From a checkpoint of a small mixture-of-experts model trained on Wikipedia.
Size: vocabulary 2048, 30.4M parameters.
Training: a variant of Adam for the experts, 731M tokens.
Below are experts of layer 2 (counted from 0) of a mixture-of-experts language model. Rows are named gate (a neuron's input weights, with its number), up (a neuron's input weights, with its number), down (a neuron's output weights, with its number) and show model dimensions 0-191. Each number is 128 + 32 x the weight over its row's rms, rounded and kept within 0 to 255. Numbers have three digits each.
Before each expert's rows: "comes after" lists some tokens at least twice as common just before its tokens as in all text. This comes from a sample of Wikipedia text that the model never trained on. Tokens count by the router's weight.

# expert 26
comes after: "\n", " U", " 1", "ult", "gra", " 5"
gate0:134104144105055126118119138111202140124115133153099122148139107092132177128117132082174097110185138076110135154135165119178137110164136124180100162122143125161061140176126179076126133150136145112121145065140141126192136100141125164121153107080117212110152134090167139155171183148113115133108130129080100090100165130121107105155154092106144155081119157191146092131084157097196175184128166114115106108132131177150115114154114151109168082125065179114211169149109132153162148089110141112078199123093137101120106125088178163106165103118122170194078132077107067133083087144103168152
up0:117110080091174082140176098144130128094090125108176118114156157187115114079125145117128145135104166102093074102171151138111140142085065099122119097116115057071133139092130155160114171131099126150124159144128067109101187112150147119126067129134167158138124116109161035115165137096197116123137109067090109135099107068084205132079162167152195163182110122132183109103141114121127117152202166155133120135173093119127091136102141133144131095094100149156128157152110122109135137158172158163100185086164119097170073136147138070166210104169112117048113129120137156128139177147119107118
down0:110164069146136085109169106127060182140116179129103117078131112105113086108158137104119161131143126090103112081121122132103104119130126134079158134147049121097136139118121170122186122117102193124131160113098095153129134151121182095104152160158095149193113138197129146147138129147099138163145091079161086148144145093144119092096187142104160132172109122046122126141092110172186132120112160126092080108170131170131136146081110097150105175112118121081134131110099130089054107105184156128152155153197192171180100144124060069111148095112100156091192123156152149193133153148109057081

# expert 24
comes after: " |", " the", " a", " and", " was", " to"
gate0:124083102131094098149116151086179133142090184107072113139177086104110108092066166095148111127143146070138102141127194099102108072078105109109107123160167080175131124154078160118086160172126162123149162121109118112115200147083109140088098115078137152137186187178132117127125123167112114115120132096117110081121160052094152098192100100170158167144140130167125141131139137092159148144203132079082143150123073112137112115149078188100140103139125179161142123202145154145159116124102116146074120132162128173123166168113163127070172037117102131142070139112146102101160085134163105125
up0:154130144125101070141178133073203147149130170122054079092122077084106147076106160078158108098153115107180149120098141096119116154127141085107118107123139071160122098143107172141125157144119140110127126115198120136133160170072101134139125108083148121129216147157155112114111126115117122088151122100104101106117169091094084106130057110193171122117137095144110121118160115076158129145193108161062175144131076138085148093152108187073142140143109150169081144148090123150157089108066132142052111119161106118091131128125136133118149077140089092188038140091155104101184105119166093132
down0:161140094114129123148133153102140154169126140153090138071083171128060122173068120098123119133114120144137198096169102152119121194143146137105139094194163132116157121109135097119107143102125130135117137136108139122062155100106084162144124094152045105141111117170131034098061117055115166121077119099107107153114096158141074117141120132234127139126091094107089149095127116148083108125105127151099150143138080109118102114133065049115150134175152080164091181165146166187160091092102199086128129119144087059093145131153130153122110146154107156159128169184126119144128129111169074119

# expert 27
comes after: " |", ".", "\n", ";", ":", " 19"
gate0:131074099109041130153084076103144082122118146092112070155155088077139142089080095131188117099127133108060097145146167107176116094108089118133091182115184094179074139183081068115137185144151152121151101104163121122170167093151138129102117149090184177119134161106123174167173158148111096101111144142106110107129178104095148131120122080141188170142133190141134084168168160102155152140174116110165089112109167194120105130165115160099167094101090190081178107145124146153166159169122104142086161154107112149118124159097140162087157094136151170161127115119147089164104112181104128145
up0:071130132154115077149084145142152141153129166070086136189137113127159176148149123078053103205152126079139153154063131157133139106164087125190140126099138147119108125153139179082123135131109126106159068104113082079151157123125207155102154118145171154106130205144118114142136140124124159167139150165114133090101117155134157103200148100100087143085120165209136133156083138112144181193126133144113139100219119106144084118112146120093149097147111161165176096101115084162133114129128064152130153119071154135170114144128148121082150106095142174157138154065099087133071089162119183143
down0:119163209117193147138169161140083118126113088180131178101080157161085094151166142117104164081112132150114094076112092128122109118122127114081190123149070141083164131133141150157149089099109099147133133162129151170098125129109165157144105098142049029147136114112107095069116111080161114131110122097115111130184090168172088109142132159099127094134112072107108170106192095180091112116098168155090142171134118098165143153116139133160118162124162094118059093143134108112096073106077134131167072078142135086171142138117112149216083153177112134089106143148099170114118147072123095154

# expert 7
comes after: "\n", " |", ".", ")", "==", "==="
gate0:125113090126082099155100082121171123102134173096122116170183088083154142107092103079156072124136163080115164124112128151191150078113106132174102147101185077177093121163088101125152181128132140131120127098111097123187152119163138184103106145109174204102164172079140137148197147157103136136126168153105116078085196121074128128166135069145140171110126129179142108156102156062151167165155110131129111097152105147158081136179145176115196111107072180091171095122137152153153152156145076124088143116105163149140128152107164165083115115088113137156089142068136075145088094162122158125
up0:155151042152129152149183150133077122110107132083105133119149107101146079083164172135059192151123145144124110131133091149117162159104120102144115096163154096093148163121155126143119099090136141131118176183148160145090112149114034159151159138096128094159134138114064066099157142120105148105140135105135136082139137131083093148155143122141116094200178132120121118073156135118140099110063060161095163133109095088148140118169069160121202159123202107123102124131174143111087128116136113154140029062193160146149151149132134131119100170068074139118110080152139150131125171115200125130
down0:140156098137110103137133108135148140103121162094161114151203069083126142141114111101072124141107115045066159124106086167186123080123116192178126103129161090195085135172116131086133125127155154143131133121148117143153134104086106120131141076031176184118138184085113087179205163153146143128106135145115102132099188110075160179189151117161156084161115139162148120134123127126158159108134079153101138113142116141074121128124169174128174131100079161147147118163103140143087158124149120130134100097102128192113111086106134175102139030114122111148130156106177083172097059146145146107

# expert 8
comes after: "\n", " 0", ")", "\"", " 1", " 2"
gate0:120094136134124104148077087151192183106106140127119116166132030139147162153085103084146070143147135083078150150076128132157093113129067144150093123098158095173096150140085133136135142127125113127137098113115123129174181116156160142069084126145209156129143194076102180177121151167095113123120173125105095114124104088162160086182138105146157176126075137147142108115147158098156154152159115147118125146147166155161112120125111174125123100114126191116172107112018141147125126155069108137077166171122111133130166125098143166128124073107149121193090170021110091158125095153120129118
up0:127182091091147079129099121125090190143085089090114167123066086182161130171115179164138124109156149180130076146110090165110080155118125099114123084119130124183153141149166173129104108100103121157101088114106182120071142124158150074132113170218166116147128136066113151122093108139148150099096120164152109133134110127118107107169095176165129149090130142078146106104197105084089163109160114127101194154153125123164179122118152143118126143180115159077144160111084124137102105067108115181154096170118161095146168091126087139165139164177107146108103130072183163157196137070167085165
down0:152119159083111129144158123096155106128154152145159086206142173162033152136070126142076155113166110109086142161098144158128089112126149178122108143137117173146127117146131131153181121169163138130089148087119170131131142074103097142149121145114111119171125076164122137144165128109157159170153119131150157135118116197110093097151166186151141080092143018100153128125185126198146200144115055129119115120115129123130137151155095152112109190087092121096108118191153155102171109073163152135136124099198175105139115138150179156176098119133104119066158115140119103139196146060116075122

# expert 9
comes after: " the", "-", ".", " of", ":", "=="
gate0:149144083102093104173094095157119111092098152106080145158159126106133188148117127071154083112118136087110155131114137115142197097126130119165128178132141082181118075136097097138115148117103115107163090112104087132152180116132179169148098144065132172145133119096138147124191208151090157123098134139085146134101156114129184103181085045102145164150163134162178055155131150152141127174112133183122097083159144156173076129155133158102184137039099151128189103178133180127159160153161115112108130087133183110100110153130113083092111072131149140162135108137157108175062091164102140131
up0:109120075088111155097103125127141159125084122129159095190178125104125152084084124133158102135124155090143185086141109173170157141122084154199072122101158081115123140165106072068162151101118162114135123093138143104142153147178120143126108134138121181107156149140106191172208125149141128148104184142100103105100193108098153127132072117064203125136148161182113104161106165101167189144109114128113085073153136131136076136149137159131202095116076109104172058150117149132139192201139139160109129131087152152121128162072096166131122099131087129176147114138126090135049081123138122117
down0:115146165131155200112134164147098155152138116138167148126083178156133095105133113171083162134076082159140091099172075151128082191139143100109160084140122103093218126104165160100120063127090188167137125139120113161069105173106091137132157085068097080154114109164125117145090093099159126110083090136133093110128122095180108133127129178143104090215119080082121107120144167147120133117139128206074139179111143143142177222121114087125086112168184135153101105126134093110088118109136191127122103169119179062132129126137084111147116143139125106134108100172116124119082159096135079131

# expert 25
comes after: " |", " (", ".", " 19", "|", " in"
gate0:113131156126065124145089125114143124124128133108170085115193097097151137137073050101106116104119111087130179202108156198150163085186117126190084148135138074144085116136145072115119213172124136139121100124106157103109137097109199098087117147115165145124166126112135214178158153139117135103095145139105131107089175114088146089145161076099150111115110121160147132187129122089153165110187101104110105116109103186124061097131110184077176131092104159112146123145131162121166163157144083136070152136127132143152143123127165124050161106086128154154107139118182095113129065190114097107
up0:123095078092090102150084100134154101079106139103127106198134120093106217132107138135143115128156158080114165126112185094178147111113114152168150184070178126151140146155069120137140129142138155112201100134113104109172118119141126148164135163109133182103107183100114129152143165148112110141103132170160142135088127137163128171143129134124116173094123187143155109162109152142138199150112140111144145098152209147177145128104152213086140074077125184139148117164117076142137112113149117110104175131097090165138088094117091165113104119141146134211145157044129090125043092155073167174
down0:162166161137155175127177150122083142136129104229107129045097138166108081118147193192102156142108098153113070133143069121079087155090123084088158077186140173118192141092106151146118110115133074125149113126138128127110066132107077097130141081135120094163119153147150123072110115118151130153103094079131100114155101118161113142091152143146096135142124134043132139094167122145078093092095149172112175137127143083123145142114120109126080133142151085217086156115111098159131095092116174113153104109142156141095103139178099131180097139170104103125153110192103189102133193118146077151

# expert 21
comes after: " the", "-", " a", "|", " of", " and"
gate0:123135130121139126160166156140132157194111068133125156192113098163133140186113140147103119041082115092173144174132091161113138074141200142149163135108075077120137146195133172088093163185120142163098106078124118130125121114147140177066126125180144090112182150108128133187108174087112192034105075164108073108143169143122131175108182149112116100077127116177156116121173142099124146129140141181060122127116086132103154150137110173111193136124152135161117140122138149107119115137132113124128146168103111125162130076104165108122124109090153188140136139069092142092072114200101132157
up0:096118097137098140097092095102114096085150186123132096058157151105133110077141112114151129201174128135107119079130158104152105163091059124111089125139164211122131143069119080188152116081134137085150160190152120129128134155106122102177125126073080177145081112127126116076150078144126055202176182103147191138129099090140118075120088116162122147148117127070099115126100130136147091117135088072193131120154165138141099114122143094161068108132116098090152131147151124122099159137119139107141122107156141142108125196149089145134149167152094036140134088196153128163190137093131110103
down0:124125110152080063145133120109140154143089161122105119118153123076108163096111132111150123166167161113071135141118166102142146068149073184128107089123141089152056169130106074189141137081103147153145114113092139117103174108143175100124143153131102155104157128138140222141170165126121123090095125131170118096146089110153142129162140121144108190133138153167154098168098192085088131141145149099174098111131122147156110113199114136092160073075108132063164060141033100136147137090126083130076125126107085099151149125164143113109169042102140080161165160112112136158098072170097180101